python train.py --n_layer=12 --d_model=192 --n_experts=64 --experts_per_token=2 --d_expert=112 --d_shared_expert=0 --activation="squared_reglu" --moe_layers=[1, 3, 5, 7, 9, 11] --router_score="sigmoid" --normalize_top_k=true --routed_scale=1.5 --balance_loss=0.000173 --balance_bias=true --router_noise=0.1 --router_bias=true --init_std_router=0.00649 --lr_router=0.0013 --n_head=9 --n_kv_head=3 --head_dim=32 --vocab_size=8192 --norm="rmsnorm" --norm_place="pre" --norm_eps=1e-05 --positions="rope" --rope_base=1000000.0 --rope_fraction=1.0 --qk_norm=true --attn_scale=0.177 --tie_embeddings=false --parallel_block=false --init="normal" --init_std_qkv=0.023 --init_std_o=0.0 --init_std_up=0.023 --init_std_down=0.0 --optimizer="soap_variant" --lr=0.00521 --lr_mult_o=1.26 --beta1=0.95 --beta2=0.95 --lr_head=0.009 --warmup_steps=74 --schedule="wsd" --decay_fraction=0.731 --decay_shape="linear" --final_lr_fraction=0.0 --batch_tokens=32768 --seq_len=512 --doc_mask=true --train_tokens=289000000 --steps=8820 --dataset="wikipedia_en"
Below are experts of layer 9 (counted from 0) of a mixture-of-experts language model. Rows are named router (the router's row for the expert), down (a neuron's output weights, with its number) and show model dimensions 0-191. Each number is 500 + 40 x the weight over its row's rms, rounded and kept within 0 to 999. Numbers have three digits each.
After each expert's rows: "raises" lists some tokens whose logits its average output raises strongly, later layers aside. This comes from a sample of Wikipedia text that the model never trained on.

# expert 24
router:480480494538547513478553603482524570431524505533539473464480587527459541495515460506555499498518553474443499463539477471559485411476514493542505534538453449468421538485477506477499512454467486578536510552500535502548551547549489500486556404463550585419524517565504489458474480440523532435459442486478508545511527465546504564527493522411510472421480519512535491529560479437492575462495481463395482543462519527439419539520477510447568485540551544493526522550536483423488478470525491522526491490554498483506461491530434459497495489492460465487570512492568508469505510449468525463
down5:522472470455462475514528516535458524489484585463473532520492475498510573535463556522469546531518523514475491423527586437457467530474448524492472495527459427496407462491489462497571490463530449492522477475470441467492490540511493490549507519441538482542556500446541476511561473557505530515529550556528465534539465453516522490489485456466494606516487541576530516442415436493541518516512513484510455431448492568476503509482527497466614569495436459518591424550562446501523489470478440548541477494469494495546399484494577517578498490459473464512462549483452499539498528473499508439
raises: "\n", " |", " and", "==", " by", "==="

# expert 41
router:522486512521529519533530444554527541519547563478564481459575567474476467545549494493508504543513526526520472479489502485536582514558492513486475527522418526467521502503478513473507470522500506565516514551501502520517502543515496495486557435485458569419543521496454584498457488424568520505511525535532490487486562457454485542502494512457505504443535501530465606558498498363492519555584536514438475472484531548443459532457457435510566443509516581525491525430517496465508435546493517460483420534534520482541501445524465450502487615456474471497532406464543519491468463533492549456
down0:521465506511500527496474511516526450582515449396473479406496494500470506446537462458515512548495504507515486464498596524564484457570470471572465507505545521471468469526511546512499488504550487567510491604540506545466463504503554516563536529516516475534489456526491463515496497490498486463550516482425581430502461513520537506548480471571509465509530536488560629444537464444488513513481437518534580455533553555539474442537500555489487472530501528472507499453449459445485543566502564487512502548518506523417494537414502468500452549520536510575499525540571492533560523533421570490
raises: " (", ",", ".", ";", "\n", ")"

# expert 40
router:490477471514511470524512576572511518512484522568481498453642566467489492449508463498531482490498514529489471528522472421487505505527501463488522485486479462511473500448485487458514419512522438558516430541545429476462537517450515591485506525535454519474554542555524474554496424479510576454491502477438524454480512546484487498476481492481516456452530470488471529576555483448519500520551409446462476545550423521447475495490471476497558402428519488520538516470517539514464429535465538437473447486450465502460448459496465523552498482461426465482562488441541504494417549513576498433
down0:491513531565498528517510531481456470524559525500492463585514491539453462521468468429469470421487486473425456496489520466537495564397541561527484539542498529556506485456532494522553487480541497561522455509492469512505486557468506527497438519522495554478419542463583428488502503560498458521472539522506502523474488557453453507551493488500476478476545431509526507523470491452580466471486481504560536566579467465459464535472480530493528523430438512562531517535530465407607497477453481422459554515502575551467507564482579579511490514523430452470490418485487475579520477491496479506
raises: ".", "-", "uc", "ly", "it", "ot"

# expert 46
router:568468494513512441468507456516549602573495504604500521509579483506534494449476479514492533487529428519502532510502514454471498500511444521469538487490463459452487489451481505464488503465523463539551466588537488515532423588555466494455534511563453489426610482544498461517535543479529475497515509489458539556467469517496532570512507508475546522441594468509432496550525500474544508455533475522459393477463492481450478554432482482494512480481560513509546547493502494531470452566495495457503448547527534503479475512574415480471571525417479508542516511447556514442401457508491513471
down0:478486505525540545515516563488555556519520488462455568418518461535535498533429533480492539546481512562502521537489513468537502513487534492521488542427490532450512514510468450472555521414562532396508493485536484563489408448567496529518532549535524519539460456559501473514511434531564516546452406438427509465419426465544553581472456466486449485450505479510546508500494574442505527524494438504531466525545482517532534521491521487517502520445501529522531525467496556433499457433491528457505460483545581561452443517455466522477511533453419488417518464461486497481549491455544510491
raises: ".", "ad", "as", "end", "ed", "it"

# expert 8
router:514556499584452516513499471531482492479465560558478515495540532483494540453490464487483475470553475498446466552593495524548547496498526487458466551500491464550488532507494432432475470543551458529496487509539479469466464570541433450496474541511517530481527489531486539462558500456544546467525473556556567499409465516473384461524510520464509553471509526489481452562518505460478540523514419532466531539519460482447444547459514476490525474401502493461556567509552452540503444473495493460564426578470426493534417498522396495544471487523495536461538430445494497490498507410460505518
down0:428555456467504521542471502528457478518498516496400484485536520540443496538529444541554411467488465502511487473522542518502481533527518453434503443491509418515496503531534483572515432494566499476574584499512504511500425462490437576435553502485549547534467503489552499561504501478503490404536537522491523532560495506528582508542448537544507563430521489414482496456494520554531525514474484456527456508477525542497502519491472524496487505524488470558567491516511518471512499522444592518567483580590507513542438509476420497556504548484417559445459435498514499462493471465518576463
raises: "an", "one", "is", "s", "m", "um"

# expert 13
router:530474446545459448515564561599486486534538544563491529489561494465551539452431534531486416472518479470451478474486482481476523526484495510517514483481432544506444457449481406468544480515513526542495490503554471545477512510472521542541519488494422487481489487567475532570454481488556503466482548503504585469502483481489498512484496501475573480442528537552451527539525435503520473482521499500466503498458527568456343445466503471522524463493483532478569515561532498505421508495504519429496484479516479473528424497521408444505565479470516419582504448517514582500413532440475497491
down1:521539459541513487501549555529472424518513439480510517452572526552430525473449546523580444532449487510479496475481452431479428522557509559515482552564537448509503549525484467467473519519487524489469459464530485469509469560458454521528490487529462537485548507530513531501482478463465457521479541531534455480545559508559457443457529493435480566600541524514521525467456529511468487454525530501564518507537464417479538483505508519470477422459437433581468448406554426543503473556440500556516542478557499520536510517478371453537538515521449520561496554438511495486494484481503458461
raises: ".", ",", "-", "–", ":", " to"

# expert 36
router:540532553571491508469521559502514458523506578557512536540597478515501471486544550530583533545483456462475514572563454525544466515512392587473516544503453486495441488449508488439476517534489426507533445487516538471523512553476512544494458482517475537409492476502538479466488513453501518462447548496496590493502481507541452486499504513425562460413511484504465544598563544408536572505550491503407528565526481500484508499528545526517558510510530480490496546502539488416497523476432507400551466523528465531520521471543505442495563536520491508488556521477530517513477523462462492536
down0:459539569499488525533493526548515531505479472470457477514472487415447547512570546490560583489530533422479509425541468529476505527532554537487503516545503436475566479533494529501550551501525434496573476499521496473524487463550462522465518476472491567559509537510470475487535510462472490555554486509465574517504519577451514508521412499486466537510507489478539531532459422472495494544502523448516510472476514530646415426533506468525492538477450421554441465518564445478463474479544554514506491506488511484497515403516566425590431454451478542505480498461466516507490574522543490472
raises: "\n", " In", " It", " At", " The", " As"

# expert 56
router:475473435529591441461499460592479460508538522456530494460577519615495544516569477536507490528537490480482479493491537467557506469505457583485472520470461491518503603436463424523485538474587513469488519536483512497516483525423510515492454473519488508468510477441494598446436530479483499511505416519467493481484517491554478549463503547512594445406497509504520481527503479482557533540510472493446480579464486543443475550446497544491498477573514582486500438512426516508484449455512475459508451459525507444516497470516435478546568558488456490434470527530495463455487492461565522479
down1:465508472525513429497497531497524518479502477512547519465588547501517522569481489538454472509437445535438537524529490507499480443493456532559557574534497431504440453565540468508518541519484521501463508565531529564501527514512437482542497464469550520434520612507513540425496530460585476437466484483488498500452472484525491523473506460511530558489522506490583515466633532470440495535467500571509499527542492526483500479545546479572512552492507507492521586437491496528576508487538593509504538473499511525574510525472493546520447511568509579570424551450547508506520545459427527525
raises: ".", "i", "ing", "ig", "id", "in"

# expert 61
router:489481526517494484452529561550550568545538495477515571517521569543418521473512494509525478465561482521501541519520613487546565488538528445516473469513394540518476510495418447440506416492496433515478464521557454413520448539565488513521451513530452538476520498532442502459548484490565532543522524507454482561472498490470458517493504527469503477451558510564478604587493472459540536491541496509437499583575385545463412465479483514436516485511552510525503511476485477469549473467488443507491462482563457460514482456546457500507495473476486459515477457472547483437476508488499483499
down0:457499505477489529500544442513526477494562532556495475496528492446560520450497488511575538608477506484472450504538472488471544539469482591511452560507515501557429471496448542460485451494490443540506467496488408571525527425519475470493539561459476435502542490509479478412523571555474441488514470467518538501494564484440514531525461476536515538498516490440535522433556464468513503561569535515519533489546487487500537561441561558371437545536581580509483513480488472479486512536464542449480461470555498501453561486470541526492427566465451524468501546468523539507514517502501553527
raises: " the", " a", " part"

# expert 30
router:503528497501453460459530559492480476550529572488488431466570497588481515415523502530553477525470508567519454448507506408534481508564480566547490518546432491508466534478511409521531489527499509516576484545507508465534484562513455482542554473521437457473545522534447533457448475453537547521454579476537522514472478494473475507464480523450548510455536550522394507521504501439550550512549458473412509487598481534448391489520511442487539485490563465486504534499471485503512461480530532431496491538566497497497413490520453455521589559484482489465484467484541484483523519445464558525
down0:498494490472483512484500500530439526518540457492528478548508432504525526510486485537557538468526559511501547452505538501563467461486524460502466432456573475456487520539498565506490466412453527457569517614542488563442467463497520551527502532529492443535522533475510520499588403500532510460515596512490487544492445557465482472418528421552487533530446530470522478491440512473534601450547485492496535529498483528500460511536472554484565525556442548550547461525480445539543488546505485570451522476476487516442564558497543501490407585500506436507438494529510524458542515504556538476
raises: ".", " |", " in", " m", " M", "2"

# expert 20
router:580401479515509513502533516537467489516484509514536470490503519474465491477497544515483504515483473485467476515489456429498459528544522581508445559401421514465462500484473508444513407503481406507561525569554495495543438531545483507481521512487448591494531495525444557455502431378607485493433486584510527488433509461492513505468541502450491489385483509485464514548519493486532525559519417502465460531444484522457485516531528493490517473500458526528580512538512443452516446426436468486496501509449535475549486483511487481482486521512466495512562457505551539469504499411474570502
down0:515522553443565479554475580472513521472443446447448529461474566453502514510561494474493513507514506498518576561449447457469497445468591534468533546570523526477506443551477416586565496441456526454466608451523528509482426491473537484475466577534499447528435531453474524504497450516518500575506464523493576544479473517475482428498541492505534561526474570503504470440536461536532486479521507430512568524504481544550441515463487569561520477454490526499484515547525478574546471417500491560567472543486487579486532511510507571502531480477472532503526521490537472482501452511520488522
raises: ",", "-", " and", " (", ".", " was"

# expert 11
router:501560491528446520476508543535479510475544533492510544495562545565538535475450468509480479518513506519509524522518468566565499461552452472499474517533487532542459532509469392481459497493565516485499497555502521479473598576510462514464471478512560471449481478518495531583512513512484593473500526437498551500451540440503375555545493478465554496526541530537495538504519439477541543476495408485480478524498433473441457535506510514497495527493552528460488544499552523495502433494534504450531453503547409461480501483625451500527574569489479458509446533402490471413477454462537482452
down6:513488439508492522445463523475502502523553551485510559562471523515473411419509457508476511487514512484523515521495509468563506515493486498484554484540570521482459580530462498532522498603499574484522493552447499515419484495498486475493497543510511519519479455499469566503605503425498534556447539572535477461441478564506547475494470533521532460489571513494494496502493508491459463539480583503413544581441521485529583452541469521556459498486514508495459455511454454458483527504463552503515527506523601445394485511487490479410451450456525434536516445527547513486483562509579502581
raises: "ic", "as", "or", ".", "us", "in"

# expert 27
router:530535506540475484510557478562539494528481473551483486441527511500495471418516498471515493503496494499519467546516472475534558475514518601510453536427407499456484515517532520442565518506496475584485474516489509478506510512525470500463478460533547619523506538531451583451480439469476584552440595471518563493434457509457507557464544560468505456419479504497477530532550550472531496495488516437459456478519465564451488572492506492490494341484525473503549469485545431464491473488442546481528454494493455510516484489485493510491510527442489439527510420483601532463457524481473495471
down0:500496555470552514491518529513419498516515486473478517442544504541540571433494482459501492558555500476381548502472537500520473497526466511479505511430528469442536542408499528494441516520535478547483497442495563559458485504400502499543506483377468483447496520482467482636476455476462508498488593502490426418471472499481483497424479533559439483456490486545461501534561551519476500522538477465561469545549454460553492511455551481575498524477487501479505512479478501524451526597457468488492484502487458525423537456547483513520496501558536498473466572515441431514476535502489466488
raises: ",", ".", " (", " S", " in", "\n"

# expert 5
router:518472536511490472470541545493543544549538540463535497459529543510508544485560552520537467508530551494445430522537570424455531533570488485469484526479423486447491508485486464485544536451513480605537549588538556448438493563479484562449554459482492574435510536548431523460486542436572554418495517507471512523493555516494476550519528488440533445396553566498433544568542499448510493492516450487427499555453498522455510502496520491508479470464540515498539506548479540477516452457473497491489512507531514429571474487562442492518505546487490461509479415468559457514507442459515507518
down0:518519482451534521481518395507422504466534498562468396450587495525509445510440498568495536422524568558512476555510511524493436474548540491513386464394500499464530496580465570519457469487459446513552465497499502514511488558479489583502562540505451535509534502520488521516589489570473504484481523477554405570457500498518464502486515609474468545427427534502495506490529522503519548483457544505501508487518523492426511496487566536511500473424496537513535554438472474499551469486436519472513484508493481536558512468534490475483497521518540544511546484552528472441460521504457537507
raises: " |", ".", " in", " (", ";", ","

# expert 10
router:513475444447546484525494534495528499512570534497602449540555527458468530412482483567494512479551569496504425500583558466502497505502519545428469589445492522504442498524418517492481517464613487460474521572513514498510465565502413517452515429525483533513473547490528564467556544535536524497459506492478500610449499434545430499470505598516562458454505491542440557554495500511509511500516443532486505488543470567444504532543497489474572519530491454511500473502478514455505432504512539500513483504495477548559485454511466514499485501542501426528478511492526580415463520485451520517
down0:418440423569512530565490518496412547471514497491484528521429515580536571476525436525529565492431498457499523544465535443518499412550463467437562458502492514467437604555506476465445536479491506514513421516503547540514494530492528458560542477536462477523596525565461452491538469516522575517544502553477445557521475527477491486521530506510477494528483471471488482499470468513457497463512458506486521470487451467447587517433470503494517520492502534502494418563554463546467462518484425535523518432532414496471498543460502495549513463569532511492449482458499528442473568440486527527
raises: "y", "ic", "ies", "ica", "um", ","